config.yaml
d_model: 256
d_shared_expert: 0
activation: "swiglu"
moe_layers: [1, 2, 3, 4, 5, 6, 7, 8, 9, 10, 11, 12, 13]
router_score: "softmax"
routed_scale: 15.4
balance_loss: 0.00504
init_std_router: 0.00743
lr_router: 0.00142
vocab_size: 16384
tie_embeddings: false
lr: 0.00166
steps: 6391
dataset: "wikipedia_en"
Below are experts of layer 7 (counted from 0) of a mixture-of-experts language model. Rows are named router (the router's row for the expert), down (a neuron's output weights, with its number) and show model dimensions 0-255. Each number is 500 + 50 x the weight over its row's rms, rounded and kept within 0 to 999. Numbers have three digits each.
After each expert's rows: "comes before" lists some tokens at least twice as common just after its tokens as in all text; "raises" lists some tokens whose logits its average output raises strongly, later layers aside. This comes from a sample of Wikipedia text that the model never trained on. Tokens count by the router's weight.

# expert 62
router:471510493488442531525492512585549447505518493549495532432512527546624546487443551524532527513421538583612462546521552504534613429468405499494575456491553462458538477518484449553518604430476464543498539504581566547437431437435541427472456391538442409501446544563490506500408451503397465544478536480483509535547496472485495600487550487562520462539548536516512572476455526580569407470502425502484568475495442480553495577485598449527598431414528547530533477582515550507467508479459437568446411471507507442525532583545527500491436523526559530500470468428470490556527438429547477401502456522468536494472508488496458493481436502413530507503554529512518511533639522614489542523644476545447442483520517490534609536476358442484554487486562518470506480515499596465513398519547467
down0:425522477434479338461480427522544574619512545501540547507496522520503396507404467521499536565475495429581538548597438499453538453440608460413592555511487500525489551460593417434476523416537436463476542511506487522601535527450472525487432465528483446476523446524460553501480457586499592457565473534509544381517408504468536495506575468516553497457516522529535536442420521456439575458420572464501512450520542544482535494458574495449479533431550543549408502403524449488475558469523432427463490482443423525512540427574531537522469454492519546470512545513529451552486567470502504479474552444486567515466588511514502480528478429428562427513504426511562439387542496459475519499404529559602539413468557495516571529526529536519494496501485465426506582447367496507511511507532620
down1:517460410458506450514413527575547439533518566349557480550574434453426513422505490481486439404554504452520582517584502406527457546499492565472440612569435487498481404467495430507471482480474522502520493504467520504526576586582514462520489492579566558501426524475513531534479489507533598484563458541608512549524546466489430418449486518458530560471499498554437475528460490493537486472530558512469522477576483382534456494506561497551415514552448405571579485489510551446545526473430556378490543507394548531514496488415386534471415546497510549460502534517505477473379530556570440537523528531401531533511496523510514446502509527508517482523556518446464587566481509470528452499567510492498482650488522389480526487424536485520569472580481520414440492528455396446569449524529432
down2:510467483439499573563497507502459505557467421522497521439459535448418457476491568558459541505530535534483455511543476521418516502512514546509516549416459494549486407476483466441558546476487428401503493445450591607517479439537525496508495426634440459696471530517612563475576421558546574571494502499477536458462445556502486486427543591531587593529436556576485471448524538577490534455395539484480512541454552423474446506502442558518446478561537547540435517423433502485460523455485455426518537514482485456484536467467530509547350503499417602535565549430512467529612520480459464581535576477500494545484447552444427491464523471596521491528528455424526521561445422473621455513482485541534462529544438430471557496455532453547531520517462559475489477551560515532420437483483485
down3:531483549510460459481535495487541509472549513580547485415497588454464437425476538506557462592495502565532467528494405391512431568471444564480520572509499464465501468546459503506478573543505519411511491526563632586488625446452537513546496461441425520453435587547445537507557513491532407578499392402377374504468534463514425494431454506495531434494469515551433509468453495530480438493512469485460530500510573528524452504406515570423454480536423533552563555555424455472500544456523548497460483534430488503473446501468538471505597545468495480587500516486427550569543511591507427522554379496430494508431567565501495454501553515495488590492515518431535571554600460576506460464519454542542513518526504438424560561543535487486550504501488538440546559488584467459568447558502357
down4:479573498575479398560430539482493499563484525535477489483535417470463591472506498499462463494539487555506555483493559481451504611534393543434473508491563601614524495515555477496522539404433462469545543469441476373522505463527551550548526490532541466480601502496483493513505504533502518521576476578463433570362556468495479486462510483482609469547600434493529492528461435530530466543430605462486436495614447445572576518433545444478448457444488437535464549459472562457403489451475489553576518460510515551466559556473496575585483483523547529514419460460535521510532551468382578483484518517503463443591525603597517534626450469440475463522400467480563504565528450485491452427595549534457527439543535424518496422501483532530541438515576512499410509528548491450510488470432558
down5:575447482587536530533488543478545528463536486464528492486571404522519428456442443504450471461471575472461575563579572561437476522536580471454477555485501439612473528596481630515465469610536440484521541391431488507588435484510492476494467533449430601499397498489447550461497520592518605530493478489372506557542503545537453455530547486454441572435511415511473539584481513485479515478474439547552527544451614553482417556526481527494558385528505535429459453494512479462452489513510475503531519559452464542514493506470436578518550558502499519460557439441420420542445391513551518557437537577558459538475461484520532570530487493507573533399517435488535429439578505523489490525510495492541426506475461441497584473494596512544592410504484410546535537455508434509433457475540413
down6:476498522487593508416541481448533574473559537476535484547539515540444532497441408552458452450502563400538509407481479518507416509551535503445540483466458460489468635421530440518537538539435564487516452474463449434517513494505470537519476485431478473490490490488476529532505504481486489626506488435481556459490439471495458391501558558529469514564515493476510493501596532506561480555535497470483468470483546469377564383489568460510485547504647493562448639447451623536620508487479578436419539490501499588472505370549566546433487462491495486566409520573502501588507574539462450533442542391456505506465427580474413522497534416465541517548492427565549541436451578485512449550451512506493477518492496385568508424525504448527404515512540471451568483483501536455555468438488569
comes before: "\n", "-", "|", " |", " The", " In"
raises: ".", "-", "anc", "es.", "el", "er."

# expert 16
router:564517483528481510499519537540491412533471611485485481480555549524558532475432542523541508528426604526508495559481494512468520432466395522498515413512554453446530469511515390510534551518499468473519561476535511479482407529469438548433498376581425452493395529499477554512512511508439439515532436514482532494513492507478437557475549443495570419583534475546559535478506433542581472541627546471457624458396468429546530530489549552550575501469513494594621524527506475495558479428500458558488367501584434401554568574504536528510498489543495520460483500475540500584482405474518478458463474515416475455506503520483512602508468515489598572480537554470515441530604458571462534563623444511435490611500485492535520442407426506439546541421524473428560509490491581451559446495571482
down1:554410488499574530585564549379564620513495478490502570500537445374532523480471618439519509447498573547515495494463536502520491532503508560434425540466495535468437521511515594603496463473469528548437516546508500523538539428387523375513505496418498470529503514541506451567481475398491586461511537526583479538548583446481544470463565431463480599599440508503515491527530568537430504509419569414455486456498527465482471602547634536486492462370405483476481539527482568468502497503540414547547520550444530461419517487532569500517522439548551408499509484508446466484486461434542544532532526465471440513487483513472407431515501486388522363488516527551546525515441500390487557470440448476496577595490492472503482507492490505379510505496487450528605462468484529579497527474506514
down2:448537492508540453429536413546593603424375598499460468475560522499563449476470460533503493498485452618511511441504540522559363570475494584509541525498496484440532496580512435498542430568533635510468507456472551523418441552423527523516560364593509492488549521568555497406532446521486378514527502451536473431384520488520482546569512496454564526450510548557491506336541524538525529543546507518496494612492554524447518519566448503456455551505515500594506585514470486484545505452536531552485453494498530509435450539424425443574476425365536430570553435510498564496460492483453498587530513428512554480465484493509535455489563508492560501531502543534590467541518491498517485497444453491443499494419519445516475444451542503470479559460574597563531481535446524437485537504447573
down3:414492585537564410566537482421551512493415443467575504480579452609461474466528555485517444442501498583609506499492538457461519493389504608396569497494451514462600540474497555583498496511433405489432481471441481544453581484556483378461555505505488465539481425493478597399409447524528527396529583504536557560551480506442524471488506445572551514472568447474479470477538526587409455539530477515496552524553530530506468553452572463510463462505402426486517522504496430488447516580473504491494526477475519461542502594523525535558402471611520519516504520470519535493595492518501465517431502544478406556616476474456469485473558471533472484531515428486489478537515551553543417444495599589557593443466515455501524424502541476591592503542460554484487537553472564573440561545523522
down4:568509447502483436492490473483441526594555510473430504433631527514553474516585403497520482513511511393542451555511527457472534464577542595474507447510513490491614530496479464546434482536475389495534574556522574500436467549547561505503429493581555435533486519547469529528492519470570449467469542492420605534543410491560528393480464532544552493479491544426530528500482489490547487465560560521517512492538537477606496492540369441497446537472506488535574597538482506489508514591485516506462446439466467550489445467539460394563496517364477548540488529466532461604501516549426582543458540385531497518483442542509625585401513475446603458527471520523540489494549452490510499497509487470465400512398548490478539561460585595521571559486478446443535428402415531514460464451504464
down5:501455478443511554551549437494505471605613472555421485498492511549481453406505541473462499491546458552546505387477602476477452552507533448444530463520571421541526518436463474500502535438457518488486499506436481497460520516430549465480533515498505502494449465472601469597586501476525557494476402518472461509571582578528579530476492470511455546560488587351443439548528509435506532435560633568400617554558450461471522562482512551453498472460471461441539587477461494554536451474469537428508498509481492468395476515603498512410474514481380492529522485463537509507436561476439508577503516481499561390497412501555443401436508564600522551452485464407494425545494462578433414484600471591433442520525538470478500421488512467504557541482484509506531455540521534438482460424557484
down6:571541513527439547470437509510462474439480496568562533455475452502520519483462596458541589480510577453459508460593557458528588516409577452468499476477479543564567442578489485602542528471411409454552472537473512480449548585462486458514542472465467479552506446417447512479469489489447524446453487530435582523572569535502490519611525526572473504568478574421467520490565535460444434554535579511557540499405500466449540487492461463437524549469529584515468520498508555545415473574472519532594451567593491536539419517441471489397569625511481566453480518514468535518559486509474492451458534382471508489505539554524401465528480444438559420458536508531489505560484429477560414386584437491553517457491370564470556504452581502470532496498488427588482532597518399554541536541480486
down7:510466507554501439530512531536548536520523527497440443491508494560526506376506419504417518455451448518503537504524499499489501540590475493510483598392515461523530501547491459550524505474473438488590614518418402461497528513476560552546478538535564395518527437472534568448506540539543498483449416466414530472483531446576461525488456476496471406482477570415503592432487541504574476486542516437465420472537581570410479505494484502582421440444473447493473460485479520524654460569475440624528530530479474503596497439449592486473503484479520444420489456502380467484480491480540451501624452506580543456478453457474524552544537455458552431541493514544604562553487469502491509519455521491428582511544557465447464526543512520561497415411604500553476438431542434535422612478397564
comes before: "\n", " |", " The", " ", " In", " He"
raises: "ore,", "\n", "1.", "2.", "6.", "4."

# expert 37
router:539576536472458509538516457563477435497462533506444510477515538574494483435519470568565535473530526488486376442596494517551472499494481511499519433481526513420462473431488490403519560443493439461444478457573586491463432500473505565424491390574473500498429485467477524560436562547456495481519520537441462577456490495568448534528519513493587541494492436576507502528521511435589481502458548511476511583433495439509506480440563550467538458415474541530573458557407411506517479439420571488503441497476483392422605522480512550516449492394429477511438487526547556569554417490528492377507555565476429450495516521465402509533430454448606583565505413373617458457529523619515565584525469491490492574518536529537551490579440522546569490516507479447421502549561529505430422464530467
down0:398524488476441484585544419517524462502441481548469521496445384483468547451525553457468544469571521590447472482515485503522564476555468552452464464473540477573578481565448529537489451496567565510500544471454523535503463551513632540537411554371524446503511473552553427522506503491614429525437493448480630461528618429539474486518550603510517498551455491461486517411495580507473545458508560468581512448575482420447548508539491480478490473441506462421417469503473545565453455533493485492538512495563556543508430540538435599519527440474582442416518547510463411348444456483437446574487486481485483470419433465497541488555543536514476461525592535612552573474538492526571490446432565522464524496568478413488566541530461507430436459500444561557609505430529493463480522536497529
down1:406583607484575568606546506500526491492532489442522520477548480581566481525441377537465459489520505449532442417562530570518497552542529505519511495511480540535530573435493489461483466548554520537571441506467478511456498469456462536471484585486537612537542360449472455522475474560470488500437501585574455571510497447508396517519495536524461537524507570564509460483408468523487459482428583452494460504570516581525415505507408451493542452472513506505554532520434464460487430418554546457533473505471499497468557507468542402520455438533638527550431478495455491560612574420490411496414448574585443469409453535398460417574496563578399442521519550457507447478495491521455442407531487484554514514451504549537477511421574516454467525480477456568426401473454498468454455424526489
down2:440467521409523501409493478515540559488477482470521452627401529487423480530505420542396453503440446532508513493490478503529527489465596489487491556513490544498534532465606485448442512540442494450510440482431505550561546560481483435554486488504446399489439495547567581532484481532432551522517545515485466532454452427491517569461524482502558508567558511447547477444495536520540443503363494557507497498520512574514377447571504473514520493460594509533431513538495519517466477499555432464623503497445497476500470473592526464538445520465511458422505604378447518572571565472596503476468600487542491489544519525492461515482564484619569472542469527590415585472441527578511514469453609418541559567504497402543492482498602494592450537468481436536500494561630499439440593423538543
down3:511532535467544553528536444570604477584482473526460520509485465483513503500531503613554549476472557513441507550437488477637516540451556530578540452500432480572454435523478530454471472475555506437602529415483533461517564464548442505553470509596426403505432515498549541398499490469487568481559445489571543575436371465524434530409436464442541452492575418556445494519454497450484521561547443556473487482467503531411564534495418463450470399422480525533489557615452588562523601548503537495527409535508461459473458513499496368509434438487460503564465551550554450513525550459544491453533505618486497456488529455566560525537535414455566542494496491462475389383514512502484494453430483438451533470453406488519549539502505487540556515473521528516421434475427514418535544554468474
down4:506546401541483381472497544551528524447507462454536620520481453520524487471479575503454441477515582460369558510575447522523463507476455580521472567483528454432502558493512498604493547465561464521572565571463462455482560361459467519630539609490601554553526490516424489503513487459483553509497558491547439478563569486514558487457511417461408470513493552592569475517541556555485469575542462466492491639514400497452558574526482511507482445513510500500477474488558494490425510511539519510534611549509459561490479560485505436444501553469514499525613511387486551529462539478489468556456574451523589531471573626502441462469511518535479426492544478486517570474539495518471450407447435548515524521542418492497520614501485426516566493496530491520510567420465512484525588577623467
down5:480549372377505481576485457487462480479367532395484540486434515557557507473472396486520505510461527557477530523529408526536436566502573547556586537459443473501547474430520514510622523478545510530561523547481468520510543486555487485525449514557466446514500546446494539585472470456532509505528468587598577491433547479540445488533523484442580560453424445480514535503464514452436550427543439449511511543520458472439492518450514442437501443491511546532595420468455549437453490518499457495653481352480505490399420572488474505525503557527370539681483498508504428436490482500469497525479473524592583499435504492553445514526508435525516558561460498537500515484556566421470507546408470477469557468474490550572550522446458465441515574457556431450498590545471436475524485533473447
down6:538558478547444539458536521549502449577504598580452553508587521494531463520446536453466451463543499478557395450442523593437424519506460524506526457508526444396570531516642540625509457529571432515407439547506424539436471484538383493563486538512540515479523410453554435545608604564509551517588537490464540574418505481504555545521519487417529493445504576597619505493509469574458490567540493436473516489536521474485466532615552564530467480497513507452496543472543479492528566523351510551433438540514414536523563557510532565494481496460524421576485353407445560529510447529456491456519465498438437565610471521518545523525453490528426512544531575489494482555523464537485510477534471457453450561541539535440461520477493505546563452547476512503456569522453517557465487464501478
comes before: " ", "\n", " 1", " W", " Succeeded", " 3"
raises: "\n", " ", " F", " C", " In", " G"

# expert 15
router:554533535517584547461447459507539507408444474548427506504594515512464511552506518444476543516588504450458453486505554449510579512423440527577483482482546546502541445555450476508442475442448528467584507495480531607471575503597465505487508420532392489506514558486474546437521442487463482488451487500476539505438395552448467568543507524438619527488450502423576399524541526507563469480498560562520550538484485427527517521520358589536431479489462458449451527540450399523447419445436459497542503511514547539480509539507537590440456461411458587603491360557541595496404524496527476472502548530386561572431530541538505519521526503496506381449501461470589601443532497572570500516567498545496517532549610487515535626484537537527477458457543536423425452476470509465490529491486518
down0:525479507515515526462488456439456464335422458467459578492578507459479524471488424603448516483426568530505469468388549472513485441506524456437520450525466488521465490504502441497526443413541434559484446463436406453564508428533567445518494509555455523506541536528528552406547452462500442590491498495536525511558509405410476385475448417431502553395450354521470521518524448498533468516470595487373490408497432542516573500492485486432576503462518465551488501564527558545544461531529637548550505439405537470497519495627540476519515523441406460473524436490477446464445489446491575520508463523508582503517455494511468525527523495450441453495478423533546488521473520496512526472519476447464585526550510548400440471629503440544574586488564505468476531511514573578397514531458475
down1:506547528505451473447509565574493603451603480459454588493499511459499506477514499552525488548464358555528566518550450492441505451503572439484458436462405499430467563508502541441444550381588501525517423486548518491455529446502601573508511446479491393486534550505477528483519571500517528539474491519497562520454557494527452524441468622500447591481547497564466536494470512367496610625424420493408478399424435422507521493555501542526479507471490589453510536560465546469519462651477526537479443459513524466444489470537478499436634519461500519408441551524509479509497503444515500504483508492499408514459493584512476542508566547409527467516515477500476463503434531540457574395444482416492475548420538498530508440534529549461401482562516527548497429453545431441430492500484610
down2:489428498447555565471509484595511588487448513475505472464468453536475483506590483547470504523510417581604527425511545462427536517527416488486498483514475405476520578497540453485473482430428539454490473528446596446518531519489539560550612481489509530581465489510463549456429582427487580514562545547445439549462527551588430511452455538482522466430477552525474472511571481370391498444611503424443521461437468366484488408519592415552546509532465526510476566492485475444498573589633509518442475515492477531425509501501485546582419557468528464477490563514531478490515490543470408423558561482467428558468477572431494597458517443545498542480518570490562475526445496500540526473417526455586511521494579485613555434541602519523425531531567528510465563503475458554510510432451538
down3:465516511529477459530484485539573472541557536479456451616455549513498517477570507522488521484552477432528536537443494438466456541472516468591525426495475483542577490487430522519569513490558588492440390479519486536570464574498576613454499571537483494527504523445556514483440427481483570510498526444496628500547425463559516534505522459466537610541488457607510464478542569506476472457573495356407544407476465515493439464601496585494470447549521464540483569400549504508452532442433437531358477451550515420518547494579457557496443478530482436488509454536493526499540409549564526577426437458539453448542569498447552557482488539579414587530527515425545426462464443467531467513498448516547563561455504505551599524386459427418431461546461506445587531492514465569520451475485495
down4:499582633517496520414433531520469526479545483520501527482514453448505511581582554523429531550586466609564473454500437450509550471537498516473420501443462605546491505550494640521484500480472444487453487499508446506445533499507563519489508561504462459510445547564664456483573498580477515506418495432645497464460530542485565458440509504512460429550565531517479483475545538505383499558440502434562487478428531557496424479441508650505489491503549485502508492480498495430517468561509446497545480612529463565458515510456519482465461470466690534491467514470526442493502521446472481522553482528447495466622438492504468468570555462468599520449489523435564563457470441506508496425488473591497381476462522445486460565434508498507439503394528545503535574464553513436466613485558473
down5:492472532472590550484506493522533496477494516429521637481432444596460463446497431498536448549408535551578488623452492588419447396533509499485499426481561487498532503540512524498451399510507561484376498425450512403511614499565443394507514571527450417559451530527575568528507516522549536630510546428437439434571522482513447477486493532571543531443460544508602502468484459518549483449483487472520554575538558532482434457509506528512491527530524453454466461537451540458498527443469455454539450464520398453442457514504514539466441481411615504424559556495520361473506434518455536461582475551470415512514441463480545467496534462474385442470522532436475437499488492586452439467466445480514561596584420527512507520590599449474496505527488483434553460546441487514533497498519473
down6:511526529574480502495536536524442526516516444508472481458566626510500519405517485479423493541412470483452527516541425495565515538607497531575564432519452431553468495642597506505537500504488418425492512458607588525500423569449482474481496532541471465524586552458506436548540448531442531496470507469513492454450422527522423482470556522486503558506437523594427481413445503609491589457508432525481534437511549567530502437499531583493518421526482495512461444444550456469507483560471556437462475503577477463483593525421423454526482562575502469507451431455552534564485449528510499524451583498459531437518463464456590454451456567542505539405488548464464529581494511439505455455461427531540432459465556411544549498536423594467438575438583523451533504647465606547511436428492455
comes before: " of", ".", ",", "s", "ing", " in"
raises: "s", ".", "back", " to", "s,", "s."

# expert 32
router:489545640483500578465536389524556568391451417542491501342422502545498504492483538548494503505545554521498503529482500452439459523427456626457553479462606477440484497463474525478500472455505450463521509512442491460519400496620461551410415482518336475434501492555461406489558472504556456467412411464506492436514500521552533479513477525575445481501409557527551657502498473468491536443534421523499455467522539477513573602488467508533560514468451406417576549506470477501474480454466515569528523544477507560557504547571612505525459494516488464508494480455507496494529526484507500564550516560479488537485483518508516538577488583380493487432461472480496422509411498532500481524510506498361560470472562532479485581558490485470475389414567434542476500567457567529539521545543525
down0:532479476543540571481446553429512501451472554462503496361588549485440516444515439495536618507476417553522513361475515527523478588504463514544526476479462595544467476492536571519578584544583541439483581460532549478547469495512373617519515522495525485487439562538525552488494501545482424450524447604562525476504470446515550497486572586487443492449566516564475563490468612422536449498505426560538576471486466442534550474516551506445523528461503494521494458489559491597438495459492454538474455480544430432591543549480475444480421647473428513431526439440552470552470433532503508444518455415531532575516476397488541415474415464534415500519534457550465478510507454587560460504495514475482394552566539546492468496514480602455505477526443554488555541441484559415451408511488529
down1:525459490411495526509466529435605531498538565486482565617512433589406520483421584515482513469440431497461553515513487526520517515461523426463474562610561500544487515464505448544481523541459512422499538460484499602523543477468539520565514468534473410472515536500540482470564516542485441428483553511578466589506559455444346545508520597541605536483497542421513580513508508434538416480436548426483521523382560543407506369479504495438553562531490491521429460454540482490414538451523498431512510479522514533441513579544519475427493415366477521474544460540461510454473430543482451523486515434408560567516556507528444435402573443584519482543526549494433537453546529540563498509516401475526460501475402561528541513475494539503488540562556534413575523550474417485476535546568583
down2:481443473545549456389461563446640429444435526444513511482448592469509532541563555503522422402544459420462432443577479455511517497438490589495493488535557534466439542443483451518519575467477525512441486519536400416603527544429560511515472473418509597444477584522465425475495490505467510481508452497571584481474502435473489505540512451509518537405564492519539533512431531440492527503460452460522465520531615415475455492512534433457462510516472521467520518476469500462484390491518448487475510489552458533456505481451494521506581558472583376461436533569534491527467528500521439427449473549432490523539443572512376398493465511592491507518525575525526529514484369366421454475582392556527531573576407499610448500457535485475483463547465513580559518512482516459524465438543549
down3:526485478488533645446464453519544538501382427529557430423468472535544492491515603403448462561532488528532568576493508495442493459504523465498483494585431483487563476606492510461427465470497515514545500505441584489455468461577433473423395445466531510497523504560466504508557498525481515440492569531549531458455472430460539399424465546523517509545453420529442552492518478509462525350499517552545423451570525543531493482520522508497414425551448496553490569566508487481588441504562587427518447485592514498468542468419561590540456486558526459450489383533452444498427437531521444567465541485512495481599537516501463418461476516509425592573552569472464456510443466486509451405551594503476468489438422432479481524577472541563579468546616413453479463520489477529550500582506431
down4:508354464420497538489513426523583579534538586529461453588572505446486484543554569545549433521514568445555449496457579502457569558393461545519436441415576486475515511484454411465483446532529510511512481457535614420423502489490506581508547455433531544491461569523496473514442475458509549578402461447473560507489460500457463499420513446501447484511380429518556499515467514492480501531532532506476468447500561492577555489548450474571471517538577516501558573464499539536434564349482479534509474498463545559494558412433621471471446473473625507409542456474537638493499471465486522524505535561554479508524426557464450512581584565481454442457507465471545461462502473508438495399469463485514481480479510524522444478604537565411536495456464554509518420465545522601578517540527559
down5:539521561525581612427591470543466466511494424579481413481506588583484518541444496490534384476413542484487400501423566465515491546620529460478512401479539507575515557493531455481441492502492512513483406561525472432499485441513414510439442442553491490553504455476457426536577520535546499510410474532470539550500427433472480549501580479557539497529436434529457553545462514526514502437482536597565501474532529521515505520451568489489508490490564497393546538508537487518451522429403514504499418493514555447377472491496553504553414459581468426463547533507521510461490440466421481501525551492515534408584470499555462560591522514468457517519409496489530533503395571555549505587532600516417434563425550488540457457550443564538499410511529585508463469603486524414427508421578447
down6:363483540504489516504434505529483496508386555478477458541492490536448601506430482531464562467482375540479523539415571512501472516541534476513527454516544488626590514464455457500473479465452467504562501495426546439410529474514546446562417503497518502403489500516483529516489490544494429542429636455437419473486479518448546481600537541531359465511587476496515548517513445527456463517548416532488461476514411496481491589473528528456429477461459521481493468489459420464507530506441550525496509434403473599601477485551464492481553529399423478530468634516496444402477553537505485538512567475567505478460525531562487443520497456477507440564573459561406512541531485483456564508530487545468565529496454513494492433601453598397455437490490662510508536450504392521425569492512454
comes before: " of", ":", " in", " is", " was", " code:"
raises: " overall", " goals", " September", " goal", " November"

# expert 58
router:495520383490482655541499446558541454533535471542469444547493470554440543452508569538490462470465553498526488393513491514536603371452457503447534491539520457438573522529419421612522509492497509463492505465533519502479457565432492493484449438553506470526563539413475530525514428501438494529461487469519462503493433530435526489400523456555448403535596549537530656495456471484523465556558522504456519540489579535496498485465460534471501468464559549571505560479525530499501504459458502600428512509481541542525577472454520450557403569587529505470422532435468496519520540475442563474511489508421517506499555536513483527505450488461449554417613519471454449545538562620548476460529407549407491511412514502540518603482427506384576495423530438443511477415553538436454462447593383
down0:586421431527518503510556481537438538505461520535441439479401470422592539516460645495501552449488485480515568482491491533499535532510475488469518521456479515554504588509503432595419478509404396498500553465459494487513497593493622557507459465427533488474518543518520453517514509532511518442542543511541427505594454532562606417591522460542603515459517569446498436454524529586477496548487476550385384464549488474471468430522535524560493509467518417518475553580510594548486464522512442473487522422468402571490575572485493502513474509496471532433485496443552509422498419494548408561623537522405459543530515554450497447447521597472437493486517541482510527498508466546449401427510563550456430494535423443463602482459464517399561520389465471483531446458556433525595490487509492
down1:454436459481548439476500510472522498577570497501509511479549583469460517483436411553512533572445502476513551460484562497499513488509423610536467444512553464451551488418502450431503501485521540556487470508514629556476510521523501546490545585450543489568462473464446564563496532510492639423498531371531520522438444351467533447502546572462367489469535475479487497445542519581464504504535515443547476486575511546460428520584461464365468510493568490449477535521487453503482485506531586493435485450448507475547465449439445375528566504611500538524478546534487506485515584513505494459451399450583520441429513515486625472492510568534425565527566472428447476402490527481536471478534612448464505501451519447452520612539555571449483460569481545445428553453460482601412438509526500
down2:483557527522564560399494521514527611474524516398518406528479439485562507526579432460457519444529563495468513576420443525529494528568508470545536616544468558535455553459591637582528521575548605567517512521489418455531437419473512539437511526435404408479474501537503440448467481510514480513520458495457423600490580442498418549477464524451524516427514498530457496435486585459510399480549468551509517474467555544460527481497492540422494471491388541547496527513514446474542561467435542454474520541514565427560495555429517516543533382462470478591451382444447405563492480554398480456479514409460529502471419511577488454517513514508542556440450453543551493465475499453571422521565482416517550591479404454439561515440419538495556490472508421509502510520461491446550502487481530
down3:492523463507437485500560475480552466421537537460377528556440628497421486460405426538483466461526542518557536491590584460464440469461566507521515500558490472400452500486504466546501442465470438490478506428480576524520579542476440429488515484562528562518553530507475505582460438523571445473544500477483375527418572496503406461502568574496515533441572485439529397511489519572501438468532444591473562496382464513458495468482560587551555506391524545470516496556564431446465508563377475520591468434534546492452449495539448443566506450482530478500367516438561587534416511581503528460420473588593490476531534484526501511564573487493334495502545548462442442423470490537518489534476537463470491509604475508510470496514494456495526511457458453555467504547530460538566505439543568
down4:486480552467415501520433547590510515437496436557482526544543499476498424497466558496497557588533526516551451464511500510601421499533503537389533470585537481451505558457428527489370577495346498471508525483437506479502527486425513534478406465641607491535559392609557536549514498465615504496461511479457550479486481439476485509468492467544555565518489493580468509545536469500414439496570450438471502480550476528577475481464575533461491521556530540509443463471524524504491446442530532491446565547485397463500492444564498585542518449469435462553528525497512499548520500561505503462541519485481508547538538487370580577494500523407545516573530561488523492474592437509551382545496421417529501522421485593493462569469511482470389449622485409491486560543561464580547427442517467
down5:615498483516520558407584514460482450490458455516471503555557443531464467489614643546585510433580505504504527495496539497538473513503524461438508560492527472515525457547507510531424514469463445494572544544463571525396496610516544526627516584483467510413450492422396462535544427499495542455507508520529523486467590405501549479517522572489555388557407485482548463532520523554507504508414478549518503436540518453419470428506532504444439454478460522445481411536523536482486497421565491425484527575514375521488499474478538505481481590492544620477428523510519521437472442565447504463652434472506570499481567448470504515459500504453574456464493487478413475512486465464520499646457583375455456509515560494499584542517567567572477513508531580560497476528540512577528590507490526
down6:571515558552462537475497497401473513529463483516451367464436457528525503458570441475469389510457497487458485542584507527496429606511542482512471433479563406449551527474429554504460544497527493462554375573395464478458434450543505501470511569464500421575488495480473538489510513455509504539451576521456580509564476559526443461530524438519550480514528472429551475573454533530467514480518479471591456410480554546551605572593453496497426510458405533470473547484549565623455492558493495409494474503534478520492480458474518594553543402526428549568518413428451500471414445414602442506362546360437511484407558524501495521476495598506482507427474487486539470516486527511492534463506583440448589533510496466457531451490522425599513531530501567521472393489540525490466489546506464
comes before: "|", "-", "\n", "=", "|---|---|---|---|---|---|", "=="
raises: "|", "-", "\n", " |", "===", "/"